From a checkpoint of a small mixture-of-experts model trained on Wikipedia: 48 experts in each of 12 layers.
Below are experts of layer 7 (counted from 0) of a mixture-of-experts language model. Rows are named router (the router's row for the expert), down (a neuron's output weights, with its number) and show model dimensions 0-191. Each number is 500 + 50 x the weight over its row's rms, rounded and kept within 0 to 999. Numbers have three digits each.
After each expert's rows: "raises" lists some tokens whose logits its average output raises strongly, later layers aside. This comes from a sample of Wikipedia text that the model never trained on.

# expert 38
router:446473585549453395534503394432482476472359408578491489464438444439432519498459564545450538553603463516497496465439487602441556585472480542517463538545529599548476540493510492486429545494523569452490433529451508526459499509579470445516571470459536508482465510535425533545520493583473499546517502452517359411615505456468473507543527495526545579477581472564523465539624519546357493430402533506545479559417487478470540460494477506486455472566458425506467525562544544594517533552496559485431472560504511538452487516529487543519544487533483522494433453591549517451505429499479555502
down0:440435562504531501519508487527568496538503533498507504545401477525481607480445567576507533485408456541441493499496502424615495549416601442543467534559518535550526450572433416514564572520560510489373446393588488464464465569473425486451545527489542398469470470510549551570449393463527520488434565496589529366548546497515572550458526481440577575543522540479467420478501563468430486498455434455529442480456416523579438558470445541513545530507546476550393523496480557448510497518590489442504501529551494499461432497439539603513451487495472434452491519457499520438512532503560506523
down1:450593478517543505510538508594526506485534444559485584454533457442484460579538464499444569439470567494423511557510515567494459488447463492611445510499471435511554592557435473376430481543484482562342569468487513521528492556534554510540444494515395427498523418492521521465532460439464549518538376515439544488547418552472481570549521454524472511530483572450480485551456438487514606495553517409488587522469535557512503439573509467563458556501588506464523557502531513481510475502497439544603547562515557477498478500618554515412591517552447503530538393539451462487451403536512508527
down2:480513478438501555531491414519501594637491467573511479517459583517541502465597492514519403558491545429479500537433445531499518519448424569429554582484436441478552434645529569548516541512447518645485450399481431489476526483555468521486504562444603512545465475456594536566433518490440575357474509545375535522454496466522548547483473514469565507483464484415523455482474571512555460454555485545491502512533466521547436507457551463523560577571515559550588488464522467450568468562509475506510451561532522502569563458464512480506552519507525511529468541479485427586485506586429519455
down3:537537550547474461459528595475411532466495510428523561494532555481544501501480422531482477452438400577372570460504499477516461512531573457478519531382424473550669506474467550457455361433469509452412557493482506549546537593530467474487549568527491418450490523529488600536512458458427480536461419507567506484411521521537498518518459431499544489529532474563532518448425473452508535415460463540541442479506489465446450464544525556454612510405492529500586513470426472508537418573518511480502536440592508529511531492531579528424510529491530462494587514473379555589441466490533476485
down4:525490490448480526499454428532547483481511537537521553525590558489494502557560547480469530437484579544514462459444480503547571473460495482514498422486533551494486503546515569516386489478582542446496532550519507482504473529587548440432425545542552482535352559467312501412469474533426479503498623481494465489531441503534489431519516501476572452521537534545467497466535447531511569501567453523565483432457556461434521427494486499494387614442489456478493466518503542544452357462513499457491506550491464535510434557512457493540540540509482437495478452515420628599336480416529535483
down5:530537544533522476519520401446513455472507486498519506571498495395441542504525564531488493451524475518544461552511448454501524499459505501467545497473481470463476459514448457530431481485540553547426529410554548549523396356471485473501495547477527446492519467572636446607578464547547517547513515441614544455500483503571490401444509530548503477566601552488414453447564445517549506506491504403603474593530476390459443470517409591506434543467405395510490546564505539574541499502501393513507512535398478524506509555396485560514452510579580528480500532548513472446453503454535414477
down6:492460469486536566510545518517561559592543587540494455472490471431582501508483468519443610458517632531525462549525530498573413506550561502525472566453486545450527580419531512488566550556558521565530489478480493555529472536581471507471546559542491590438530497555391386542527454560563490631595403493439475473502574475502531533567412507460469484508458481550488488479508534520457521518504465439533487527510525469527535518454495492525483457453505500432472592489435487548616514516409495479607516478505416362494478429535528535430592455459466496461586489553564578502496630536498515474
down7:393466468364563512529520576511474473528569537478462606418432519520541486482511527478582564463482527456563500458435491540549469483523512468551408480609451617411543436531554480525530521442510520528591490506559380610520501512496449567589467506497481393526482533500497487528522523518488464514534487495517509570559454556470531509536467486478423579389518487489441534484548489651557504472508517507484517469555538472506567447429472521485568579411502489528489510605494592465484514460468483465529418444503435532486575428432509450562535482545456507480489518556383473557543393500456452544
down8:571639405540538508493459521487445537477523415562473558527546498454482453427474460580528546523542492465414539479526518530442538519491523382400557584479505521519487440530516499518388554486490525508528520513453492581466500560549532640421502476459509589497549448530525466386657502472456423521513513425473454534484425570554475442500468491523535513501513463464449441576520466530443543584474558505557509541526502533628507496526486486552506512486573572497434517476532501527491524551500471538594445396487520497614563444556444487458503498543545586420531536524538437485456531543522396475
down9:541479553534482493549554545485441559533490464490545485481472556586491510489561568552557447489481463511567491481525521450487510529471582465523396515485463571557382643546512553448537586480422461405412500540544448483486418526522562527503421448398502555488484510481443502499549542495509491409476399552503501504533463501474598508473584435518459435556485505461598518462457437464498524642601521494518492524406502487551529603555554459574584536434447511538427530592497561530545557575529408546471440469392485479447478434523553495469483474541471529568575490490545478459504515459515488444
down10:605471481434478568490502538484562526554520479489494555519507487514425516565567445451513482487578370477424526551559495583446522538488587479464455572532516470436580464438579575451573549432494611562522607514467480421399571564415483462558502448620516516496437519558494433475543490564540484505447480533561479475507466568529500471508555484458538520580555407529499480522536545519508500578524570484472457533477502450437476551569467461472539486431523560458504438529491558461435455495459489455547618373530473437523533569547473467484368467524455489468504538545570562570484457514560457490
raises: "a", "p", "on", "o", "an", "b"

# expert 31
router:519550550520493580512465586532445558475542456511483440469574439436505540564585473481492467589469545437500440462427526483576551522418572423429491489466540446412547579429415554417462491507471545519470525505458479572474555452444522428546512430518508539496488422380449600429506445492490498598514454463485481573497482511619495447538441468409492446514524495494468517487535510428465536545483423409394422466547530485532495494476411500500607478467561601467483567535427583535469444493453515483551543528466515485487432475467502543551587516429491526488497491443527380475549435562507435506
down0:547477491575489529477425482506537502451516525509548503491552457508492505587513526464531483460566339564469471500492495467452611478490455462526513530554525452500591549551423478511493420557473611517498488510548475434469592529463480539535463375504563505543497505613474519505431470499498465511523531531607454525534409516486521403519540483503471413474459494519495466500446504537505532554547458560428507561444555574446529587523555479407440578463466495531392547524512587466530424434443427556494491446445498504460570447588525474450559460544567501407493499479465595559590609443461536595
down1:366501496577505581474493549490449454472470522592544548481478450539529522415522472500459580501465467499524572533424523513520493521536584544555322538487440506384476535482523527530499513467575537455505482516587491404469506496512503558480489573496474528528491500441425455462391530518542378525422464459505543522404497511538457490493620601469479547532442444448556534516542429504604476426511532500540518497505542491539546497472494462465495396517464486574507409475512533553448481531528422511376449502520564560478450508437510455374473484538434506461550431498428445501577493454562553540
down2:447604519553408406552542466502419440518423433373453466555500459549414510473574480428441499460570456614455533538534591483473515492583495462555447464518533503495477500535546596506511529579543370490506583530541500527500533443457427581475417448531527457506469573486524506464522479573536465511495410482490457477449404479454570571449518453485590455507538486412407468504538449507526563471478479516441374475586508461515501502405472528484473503491419425487458469443564435477442482429482503488471517485494564464454527446443503473434489565526428615473466523534538484427524530524474461529
down3:417505446547519454427471494583623595536525479518395567439579536384476481492439503621386510540507432499523483451446528534530543536509516485501507506409468510478448468530454461523453451454505491420470447519561398462535442444516477544469503467530569516481554511488443523488489500483446563559536537522496505379487540553505536446516585481527546544554419575453467455520515595588515525478473508456605510535545500484615473486495571520515399372485488560537554495471465536483432469455528487516480539477477514512518480460561483535464590501629532471532520434494464396433465421533437420553
down4:477525552463488504462575536442473547542449469551403539595503460446506551433503502575537405458432536445513480486510495498454367520434492543508489561587509526473588487521587555509580533406499502437486576479514422488488443448439428545594443495491485563500550508426463466470531551440447417507525452463539467533515538501605424486579369560526437534549539506528473550506549523436605472544502478486504506627413523470479502513502496398465490528510538508495464536445376517501476520477464459540514496532543540523475486388523564476378466465528509606601466562513503550459434527497544557478
down5:540635477504583501546509475532496495459498435525562541532454533515413503471498481517481526505516485510493520483518542551446408432518399433462559497579498516472487489525499533595503506456489525550522478401563469622546574532523488523483446427620539523504458475429478599501431443476444503535407461569453444398530478421526535474416458491519446431444441529542577454587494474511500543530507564551476557552541488486532532490511524549472443458483531470559528469572518468617526523564535435571500595503427541536539582530534519476398390599610418480461558413454524521496525492569551525523
down6:546408572519488487506515448447544517535506575493491452476523364479474498436511551443547498594519414534440510603461439561472514510530500544506478545533525503671433528524504477490538474589474554369465488479482501566558487445512538518483529516521508462562490485487519471492579537386499399451552524461561505592420421506524424549539449466496374442459443556444494485559548472483494617533518530538568517408533515507409492446530554491514536453465522515494462557509523453469494464475496495432495483545516455425587549521506559504494546542501381555530466512599417451567474515565457607466
down7:468495492487617510515368498427507476555468441555554533477551483496466542460577573530448468523427491503561527471500588557564537466465511495514506484447418494482442467383518526507450528507503497571530434495455417502465523532486506490524576405489491484444543531502488568435503552570515553523446494503511440467619462442539440508524485489503537471475457542553586506450520509529482573536609428597505526567463527507543419423423458583388487511485546494472453724449447470531509508505493619561475486477481507461393577514475464496499458527526547558479484470517489540608583454452485504497
down8:553444440448466467521529527497498517515586541569524473509492422503538516445404448528510507413496450703543499488674532502424515586484539453506568501541457623618489422566523462488442565442488539452411493492454481414592452529456561448506489579659587499465448481491536493478504509516482462552544442463480507497434482510413465521454546456515480517535542472458470536471511472454427502469466550527512569577471581565480466507584505460452376488513486501501520440508533538483498463519575528455543556494458481507486541522544464482430507398514500455562542471525485490483498474492412446477
down9:512486583467336512522552444615570583539564455563567458629545505488441499576431541449487491431541471494485480432534496568489594508487459511459424427461497426513593510412544549510512550540444441562542524538482394468588533440489467544506470481495451510525502451499544546504578495460492553516518512523486554484474552432632440474498583450484472513542452506578402472523496455572509556421443570510469540537565448541541445505475558529461574561406527559553521500512476499535473548497604477485481580545555543445539529521515447502544525439532509467523510411536388469461473510578479503502
down10:474478475510488585470546467359500371454452470502429528493432508458515499465471544632497535511496498545483383532508516496524521590414540525572515505469401535419453579487563519398491472459452528554548500520512513506499483507475494471473458522530562481438460410517508514523455534481564541493524489532469414460576579455436686490513508493517474461481531481519470489498504446519465550494541384466493499558519498508544558589529471370487470421517512593492513581467500430476465555498401564518519588501495569480465552554476393476506409487507572586508505531416520458465520581554525583472
raises: " A", " T", " 1", " P", " 2", " C"

# expert 6
router:480492466429479477416467496510459501513531491481591476525465493455450447496532591467486420412571481509548526517470581473477395632450418534500557511557470470434522517464503459518494532407479446625554502419586535525593452589495568580453470559471463566545416548576428459539432451480477577454495575481493473518448436466429436482426512441454465476455503470546419577441532489504569465580564537414442501439451455604477498535434408543468424540516509544551507537508476472469529530452499466450442460538574493493552512530434536545472547504499508523523553557492483536391496485497605461561
down0:437508532455443563636449546502553435472511583500377515419499437440528477357593527463526489540561559447457565475482529581582533584533510446489543494464431453546601518521580499437485552532562493585540490453486531477451534562567495540507491387475573497504492458531497500487501514512511491551492444551558586531511535431468479534450519489485457587586580522480461498532546458509496488485464500470465536493487645547487396557527517529504521564586536436512491559555530443546452572481431470497593577486530576458552557476519435481624507436486466459482490433547470506440581489502542503472
down1:522459431599422439491562449402519517543491525496448466523477535559445524550415507419508455522487448492467444484508512503487564532516439493462441450529561488552480490479430480609483502540432514533452493412544514602458514523480513581548519512575425435513396542587431443487459532606571455475572542452513547501507452567460539485444520534539491534505406566452474508547448518404499509479525490524414517449525648444464480542546509565499563411567500496468433489580427460494540555474477470513440515523447501481399528566669527519514505472550435459484498626569572483503489486470511443474
down2:472447492548465502538585377465488461619495579503519469541428497521497478503468479532478417428557491457576475394580543463465536516446493487512540490425570526482567514547502480491480475570518483440488414452443542540579654509569499509538510596480450488437508425415475514438500476587493458530501530472484565542516562562547482518429477453563462471413522494465612405589482531440489483508479524471501403458458481465497510544511561520458566515552518513588559408559531473498483559431514608501435502571494521514559423511487570571558562553456512580515504525519589619515542491490456429502
down3:504568470550551465454449478471428461524579567535437472566471422506428519489483510583441449446475515594533527527531542561449560516494481505491510497448461554598495470504533418633459423550371556488442579438490431522480479488632431481532530463426539459438520483511495525615586504491422568465479415493519455473523546439495461460593499475506580537475523475473576502503502522508554490525556520528470474440507576539496435565639581509540540451422421552461499506551568490462552530504510446530424553520443476490516544571433508409558417561558583447550533487485467569527504520531526529504
down4:491404575533425504521454441519546495498491481425529478535592522513496576523495492479473530422581477438487453459497443488575518508487587442446512540510573516515521470444492475504483622433415494497430578500438498544482491427502496436474540537519492497540414486452535442479563433541521520588523574616502524502525507431575563383476512427538469551556511535519483493476515568470598403511517534493499580506537449480561564541524479449561489541501460499527565546519459500646544480538409546589459495466570459497449445405462550598507486513439498429439575629499500555529471465606501535580
down5:446442512534479442482570537482502589534484445519432566506446432478415454485424509503476459400473391516513445469438497533531446583452633595529494466541602497510493631443507514465490475551518445484531426507526460510522476470563524541514360497483422507552455574523547550499535542430528522584522534597520507406467538463535546481453461505497492466482524552535510525513524545447460526449473491459430436521466503458476508492544502496455575501586496464548604468519563538495529504525498424484464520396515417573528409596482416524485518446423586501453448524553494484530537637537549594434
down6:459558458477453485563539483390566607568435423422450521398508548516483436601562505518530535515504502436518502437494477472458446548561541507474463634446551532562436459504499454479463536483498551469558421568519550540425520511407493506547422480451427465371460516561418406504546433493483508534489483511443547494530508461514408560465543516556464506481523515484488506482540514530549539421490453521458579481631498522510548459495462574480498560504461425598492524492500513539520517588420467506441500510481573507492518437473465437559530413405490544543478432543564567455474654528469447524
down7:519520457482483572443544470489470489532483539515441609511553447511485438484495531492427488514439455427511562515445589552563442455526461491470499578467493509606522577576476477597456491485512366474520567533495447502557491462500456454539506590531460476533591472538435539498596543610509572463535448479562483526427545507631588543408511483554484496507415472488550475524531491485401493462529509399402447595556477552519528532531574466517582472448405586460582536492471492495495497464429601478521571466454462422514491449492479575511465534484516455508449529473602492519503387455454526470
down8:509526447597476604508474556427577469533505521509453476465504382493511437545485521542470495573636587534471459479414503489521554470483517494456541496544534450588488516510415427539523523492442450627499588492475500456488491539478580506513430456529468504510491486510430537512379590447398479512423490471549539556521494502538385536462501423455542413453545518524541542545585467493542526416553460511466545469475441523426488470600456435477479503559490583535544451487535527478428555477594491552422467510405614554571461445477528524501572510484510479486562396496468549417557519509492491565
down9:466555441531464525515479450555477556469469501527382514525512524438504452471564492467540517504488537455488469475541384546485563537496489520466473486478515355548440571454383441493544569486418512554574450460499488400450580446558481497533396503438423514512515538547433573534439591525486506532492489539508526536441531448553530408544472476577486570609520460508512575503535520440477471448516446565506554551529502513548602512508491643589381508488484502540515463451553470468553463449466472507535515526438490407497419591604510566547479458604500562478510467433581527480522510456490428530
down10:444526466512491433529512661509509464462469507514421548541474482509492617527469427592422430401527534594485474527474468573530584447480507513437358542419551541467469529536583499531561489513567509454502466542478475468506474552480590473521558475468518414483549589482463450575576538480468459537513611471484496522482537578473467520507533507537468337532475588499539496509471460551563464446570471558516493562456465483542503574524516531420487549528524473475473546444513481394473548510504442539573405512496474472475478552488520475557484522594619407428506524492497446565385508491502487484
raises: "3", "1", "2", "6", "7", "5"

# expert 13
router:540497449523493545584476416477447525575517581516501490481568614561476434553521500518507463505497561482480486542491509550482559569539587472485478522534463565577412415422566587458465506459562551515532487432567458421466460451474465521562440503486549558510488504626467620572497479474544531519463524608493519550509634475443510592546511549559573536445420502486498467549545525603395496502501441416542451497517511574413535437517544480425543459488458380493493505595493510541475566611554521481423452464526580487491502497494497460505459479517476489472437456523565547460557523404520501535
down0:551539515581631520429556537539384483560507502435456491572547393426491465540467445540558575444503467482469546395355538432490492456573499488566535500628435474557513513522534536475503512505404542529539399503490595536590449539526458454514462507533521437524496536453549432509516555389529464470537647487463491490463542513507531495461543433534535497497483535483476513463493579516508467492551458481509538540566556570486538511474528530526562579474430480401384506517534532600609478506544500459544545550471496504522580564543421511444455436482518548502422541527467483486451535522477451507
down1:458481462499543502556533479488459493509460532474395427573494592522442463607542432538445552608470504517576499479484493525553496470439506523526551523451443618546487513468555524470488504462471489461473350477517575469458504531525533444529425499472527548532540461489599485480507424482537539408515494511484413531568398491371524461394522442458535493553516435482450374502514453384495446473535490426529492576503544525543455411569513397516530461480529544540521405463536485442537532475492402587462521451534498529488428526447548448535469562546519509437589528589534457452462411499465507460
down2:560411506535446521528558521463563497418514460467447478506519496602570439485479547413479537482561505428536484391476435461471506503464462503585448579431547492570583398500426514469528519553468446467503616501514561582585548482455492546518536495413445480435540502532594542546564546499411449501487482617540517544430509563509410440481490511496447472565482459459546547373504583509507485586530489527545565467589455571564474487618525449549428450472435456544529445460578455484477487407513395552497446455554497525502548503509485514533523529531536501450445462534480476490387539485497483502
down3:467571465501487507406534525415532434472542467550520466496471569476409378506459568517468470504501478518521588481584500621510421499567501520586431522498470523475526552444480581433542498507489450573558485468570536621526523532512466543431479535432454448420454484499496535522451593543524416445522392466500547502499454441494422453492448507491564484441533439498467529523536414492375571428559511490518534404495474493536507383452529442507522548455624470522482448474490559520432480524530412442580584458519509506508521535459538638600429474486535506495452531533436537476508550534514536520
down4:568541504544371534537468481484536513538489499516568542527408486535597501423419588582509559584473502451530513487472508609524446567509420568522530463463365488559542497571520480464531468509326445454471560478524459528482546536478511550359504508531474492537438492536545544580534513577506384526563569530523550459494556494532518504510494499506525553451475522480550492533472550502555454485535570513513441461581538509430497474493487438514516593511496571497536539494456461496438386418424601423493545390547543458497436527481480477564608475451518529433572487494480502552497536478447447515
down5:524514530469496483474507497571508423461456519480479535541464500419523491517500510509587602505491569479558471561458440449536500596544415508465462490496495481509414467542535498464493433499590512484513473545596491531416482479501501426491415613474577395563414543441485391537639491479456445436531516475458504543540539567451620466517517485438446540521548557508493467472445467585369474504554399566462544454547432449480501551453458451554475547482545534460489512540479500464516473546474598458363532514469433424470522485430395398554466491551486508516512553544465611483468510459510515506
down6:465430476521587503419517437470503496436462530467533500456528499549464395534552514438539505495552420546488440383468525413437440505524468496552456467539468432387491496443444535551542427583474512528473522509607549482462483444525522600457440524474453448509537518479506474497488445566509468491548512519461524491435483471506494537529481527529512391479483481459534526502563579474558503565592540469492400471446508503430534472486560505490464587570462441527469519628528540424473424542500473366538545499524505609508519500452600402482452493513647458426552524512514513524543509551621472387
down7:446465608460544504476471506507549498448526554435542517449523503569412530516546502477453500432464466528482531528483487523445465506469515433478563416429594500596532530523428501398498535468530623472527497543519459378524580422512494421490529448474513468457516457476518491487435604502485451392481505627408556471533462523559562469556573448478568383502490514470473491541508458447476506494556453593431497556587588471455571511547572549535450417474582468491408506434510418523541452452503455592556524427507448452571558561507555558402464538449439511549462473487496550535474498507519499494
down8:485443529431508477475408484433566406581481554518451505533486522403467522447516509559532589524487508459449571540402590583556516464403495499412476502552577477454556459552485494498478536487481570460493527500522524491538426533474433551551534464578586437532488525504487525532601541467489475489459602526471485476545404566592492508553517460478554570513461467481484520487514456550640513461488410508477534526481578465522378436444450506433515533507421513482515346437511407497503501514498464485524527503545505464534496514610494552456514581452417389418452548492474497536477520514382540526
down9:457571444505541456512559483524505495560475523465453607462490449411465450454481437549425534475554517555438462488486431462460621488449488507573465499503525555501492502473497588556499451499470490549441594461529512473433440519564556546432532547546557486528544463457496480436506449438434528438481463532563450397516514554485489452539521449490555534478425513520558546440474447440427540506567586436467495433476530433479574437468386505496444522484579525506542473616551522455571551571494552443411502530506587395537578579445452480469572478498573498509564383586532569462560594468497495463
down10:347502534515491453475419477456512485514425565396651505465455530550546478543558470422512491475463543503492510550479523532584538424514520512482536467417633547487474535616500503560550502542472607490375509537473482436507469558459454528506513455505572556560489509552450534519493468491496612475487459559520512495519528479503562601496521516455533505458500434454460459554535536492548522513487450423530517493471534541489400536467451524487453510421359510473487400455480482546523504422454484457508455526478506466563489592459402552545431445558573541568522580544420431528587430492535532533
raises: "id", "ol", "is", "os", "ra", "r"

# expert 9
router:486450581549443481522460430430449507594410544479583469567541449517421541512488487525458522524542558535429445441461520523502463522502444495562397488498584410468478513435621447582463501501599485587513402477487515471488507492547415461489525396454526477530504466547479475568537563459483460553597587542508455504562488466430486451478560473493526531449592431397503484527491466503444430551495479416584488524531464483449503491563476547462508502506500563514501536428560422502397603575578506436483471469569487506481586452542451439525536508578475611425507506578527466477567506521466574467
down0:534492539501458544470411534500601430459466501475564533530497483452579520493473506556498596489598456457428536445491510447494470490582466523422509470508481519574517571444517510600459573574446613470498577526535491551522516430442498484504457523539472404470430507523552537511480606447485446477480446444556648494432580513435452511542393507552435478488497536491493526484452485450433478453415438562421544392447525575498554589405442526498513495449537476563462516506538575527590515473494476531502525522402452405556507475461417537501527534518478417490414483462555498470529451434535590470
down1:521411455611514557483549457545513496502530565512455444437513562537506538440481490526461539438471482575569468455564501505487529554592610505378523539384469591529509518482427409543481532508457475430443441487589559492574548558541475462446507560434400521590503548473576453465488453533495517558538500450471544526589448460465504456442534473502494489422433503499522541553426514564491611524590459435488487522450477519488510511599475552538515471428535459523581528569494515487462497472491423526463478505558351508488470474509479529495558538469554447479525588478561441484515402497559463360
down2:433556486606467524590533401506567443386563505508506539458412454458498556514483489428576501466475568500460475554490452465440523409422501497523461534493481461518530546532504439557505494557506506487484486503466554561439609457509532448489540533520640472481409534501502354502471609503479510555477499587493441491496462497499480550473489430407513599560532438506510388462517477544517555583461548414564503425478493522516562497516551498484530556457520498521529453506475416460523536483591600499541478506541633397522451575441531517553498419458449504556579545494449519435526542551450491544
down3:495494520523503517548533480462472493486482454527506524486439458532559523467569533529424484492550529608372530428429527470495499435565504562462530483402545547528499492552489601497424442399409425466494554549487511493378490433442471479518441561461470507531580428491526513467506479516577492543503523466489420437483514497491475495489428550493517463590643464478619548403558494521467483494535523483561557446473574517472488436431494476502467484437417436561558405603470512570479448570480481439492488424409542435546555509448574479485452365480429541491497515500509525553434568576511501568
down4:464535459435430478575510445498517493449453502474505405450492530396528468580516498383459448519465486468434560449401452438411587482408506406478556490462537469471474520500494470504546489516445471457459474501342456632431518480490490498567470479533505433514504571514603481525521553614522498585507446544578518536592472431534495599445420502503519506475558489446496470480488535566402529501504567493528455471514525446451457531456523413493456468497515420430540442565499465507603563444448565534512493492469489496532518556509444466468419487594549488519480610453572570522456459428460515484
down5:611528382516528413431507537435530439514491526502498443538510485397431477454478478529559494457394509479496461454451541414521442514430533445471412449519578488530506450586438511607532572508446585458569472447453366489459504476484524525572572492420464536524536492444474528491468404532404571517496520550441513587566475597521569546463430516464506413549500517447478527543524513429446549486514647545549479495456546458505415486520508529458466514516465513415531464500545545562504479551499605510457518561423536510450486518503491490477525484619497450516475476517438516484570389506481499432
down6:446533420474440424466451529499495523491532459475473533448523483523468448535436490434528545449475494450510535391528510465505536467478494522387479494486570510485509398471526518552484516411505497461452462531512514529441629436440506605435555669475446479446457484488506548586433641376480593473488481500457404562507514575575506525570394512559393443473612461461504486459554489455520501592422502479565498502519474466490482497448533590478586440486501490469506483528475571554539552544458496495455479492563466554394445431465493487423480424441497486512471476479481546482564500485506564538
down7:423524524543614428434510499513537479534477554515445479521490499534487546522511484495475514489410514521423512498413520509530502468510506521474530510539443462452535579519528425422520545550556459522466441424581494389470349475523528511533576403521511370592494486391522555490494465499437434526448499547488426538545484472473552514431381523492544499476511582556561499451571586544452421512637538502503567534505447524560438514446488515416460439572574586475436604519474461535499462451445519454492457446485458519558495481443563526381481542492545500497494480464591520421494435503430493506
down8:571468506466479460593475470521523524473589569463421486549505464475470471514427559469483469467471523542453486458575535366489581431502496465603502475466541477535534500534489470596476584586527588491508484365545532467527425537578481463579466589401450482425502448435432487590506506476511483363540477523509532531424471549491562523520461572481526459473539443499528473488515472477597484546552530453533528403435437413493582500488510512453546505462531510470499557506476532493537515617571510466572572520495573523470514514492501533504484589475625489434442584480502413576571502518485422575
down9:502456536528403475579475575477520490476424535413480505544480504481540522525540479475518479488493416458492414455468502507492565567420463526514543457478482503444422449474400428458477406555545564422612632614397532511475575468520589466406522514455414447430536559557548518590417464447539423427449433427480438595528565471423511534458511531491511516538446509503440469541490478504414543485505487503513537461595561559520502554493562461502493437518528507430479473455499487503561582547525588541525550563468465437445521579550515584523485513518588478494474510461520545486457470413431532519
down10:489480533553470390505511527509580488408515527385609490480496460462474487525523497595504558499529442589550500496551469498517546513494477509455472428502567500469525458458423485579438517526517590405552605563557500440479607548483534482570504548519561592500570497432487494422557511570511528564580539534410556409482584561520496539552538469529495506475577462424418580513469472442471524512533425583604407517421461551500412480602529462437529471462512489490556529498393542548541567506562553523456551466441538508603420577530486484440522554471549468516526466518505491508474449500524519482
raises: "am", "n", "j", "d", "s", "on"

# expert 0
router:450539456521476548468526588488475486455465555455383462521587472493566612551556498594509485594538468427529426570424457611545515441536492524500457500433434462375418514414392525442470562483480483532451431571527453593503532576596498544603513543419407461505464443490475519558512481481466437446480564495566484577429533495478466573526478510510529455543393479515471493439559456555471544549510531505506476525456466472555524503464483463550513547522575460577565533498464505501466479447513456570572525416561583494571425505605561545515436513444527463482551551495516501526448487554500489472
down0:465534608516510550524448435484598522517564464517580508451540499542556633457489467566533606489544566565449471354526558544492457486543477567526412529479461521610512510504527581442505456474490451465422583519483489551494550617457454480475494537500520454523456532527475510556491546401546574566460584522490614509490551495591482414437543501516524538466531547515449512483575429541429481468608489492542504571521536465451492569486393415405434464508528507479490476524520457467547487510460465542511574458478474383566542471438399474447530513440533494515486457472417448515499464471523452476
down1:457505450476508570497464501500467519570523508508502403467449396565517402532528493444458557511548404581478597474477440455444596525509542546421454618515401449527462477465465505449535488498584475511526603483410465480535533522489442659563466502546417506587410541477462519548444550459541477529529546473445436496483584549495452535526468447471428598525481507556438456608523447475417515481512562570445568550501440428447465581530537421498543523464538472563511491436441490411519519440528415421524469538538458514495425463434456527470564490498464536499490474498542508489551480531540435536
down2:526506508554546518445426496399534482476532520509479471469578488503513455468554497472500575579454569511431520534529490472530484443392492538413494494550435488471474461487475529476446456478462416545604548592506545541450549565495545501486525557523421598522454514394587439539534485486498580497557539568523475400552498437479525563504621488459416527447632448514500402610556593483560426541509464470518619504492486424448547502501552492493506419505472520489355576511520527496548595499449530503497479470458508560473500559420519593437463495442498546498497489445407560508491511455532444505
down3:518519448583551533556554534516480560561476512389417572514473520459489508583448494488496459515498481571471541449560574443522512526430479460524480438532491532565556453505547372574490423525511440564403543535513555439622435427465538498570528506526536473574566604447478524461488502452575483434543501499547540433501594505508470515508467504520500462483589500465465428414533504580507542618520476522481552449542472587456459478541463470334612594474526430505554415447481468471446560575503507508498461422451586425535525507520417529494534499511506513534490538530529532478584536502471449463
down4:501529530492487539454502532452459629517503463494487460466452444532494533552490495616488478452442571478492499434559505525549533575514462393529457451428466554480537465564495505460511520508555424466532539477595477589468481530601476517571529495463482513486572540627531524420506562463504636453388504493586578505515546534524553493432492494451518413390470515443497539509495417415505528529438451568479584513423500418477494441493550456470388507554475451485416486448505562415465438595500479484527518488483595537540444453505499526381427561392519515464520488468506542554452472512563451475
down5:446511584467576516489574500427430513520466468473504513525564553428442636537601594440578368521520490461507526498598464415483591504569475483540613467484555478458555507503506439377525556628493504479558565526570532448474525530518447454455463472521537464559462553460509580472571581430469491612541487486561533475429497468484473536541494462518403473492567450483425458570566509526522509500446535552535433454539443420484545545461518514400581574471436453588499543483534546556410486509436493546534494474529506483521471527524461524480413534501436519447465514476461514547564497530482543509
down6:484473484544462466533492414537469508469557576443541436510546487501491412528554528615507558575473494500572514412554550486509392477474556473452496528467435549443575439476490520427510500475524557499582469510461517530524472415449362472518511437461530553504492533451536391448470459529537486572522578550384513463495468451507453507303468474464501480557510476455442563448484428517478472437478485504494413485576607511530479560521471531446388423451471388549455515450528490505509492491428457494477476511458522587494495537528484468576436480519636540425449541514548503452496510541543455576
down7:428492491465492531459466511543530494490514520489508517412485525512532412427568533595577471515474549486461489502546563516482476477505469502448470493506445417496518531500477531434543552464507540507492491470541516433521534493558548567448525494549433590547528485460562513466359602551468467428426499483554626545482594495431454483459526434447491448466482502496492458469526636553481447522531405539500509465575394562510457435523497563578485532462439561493461441502525543494407510509481497602563533545501437633452555429505489393429498405466568348485508481438495411494454453519433544464
down8:512511467426496544505441590522480478496531490505473491442570437619546480561565447502631432408546407512455444426461540479518508496475472607415378463535548504534612510522420496429505483511483554544589533513502546540592493523462524464492517494463499465469596565439593462583462602534538446549479514482550496529538511468445419538481558614493521445508385564521570462499499575546544452432522526527489460542459471509625512521447496493521550493503446491499453539543525584518539536512492544566488500578532499490451589496558423496574469563569461528527619504451546508472487485533493549457
down9:510443483407486479508422447701616513553506458406585524495489508481454442485483590586600469523474496507483551473553486511454475511537506464506523424448473523509497471445463492498498408419499475560530562380515463511549563466479481493470430580488479569491529462448477524454556493502502563453487489569562568529485538430458569417463495496484462431515550525506437529414579457543458472610477516487505493470458529642465571529466527510528535488531531484520519417403410569444504445443518497486450457491589556585524547493489482508482564513613454528493447462547522546447507474507574451404
down10:479524489487531538511512532421529478439536574453515501427498483541484572499499564600507458542507594399597466461545588448515514518480491412542499514489521468521540471482586484544533590566468530530447441615536529580483576495467554439438563565601515533507474449505549487565374499513454475550465511445463475425478537442502490492451458457559474567419420500428529581575494598579484507370545517424554514533449564549471463597511476438576495616495501467512538468477510374547516475464602533549590496557523475552566508467537507525466497522498470509509524484522562567531539568501458445559
raises: "\n", " Per", " ", " 2", " Preceded", " -"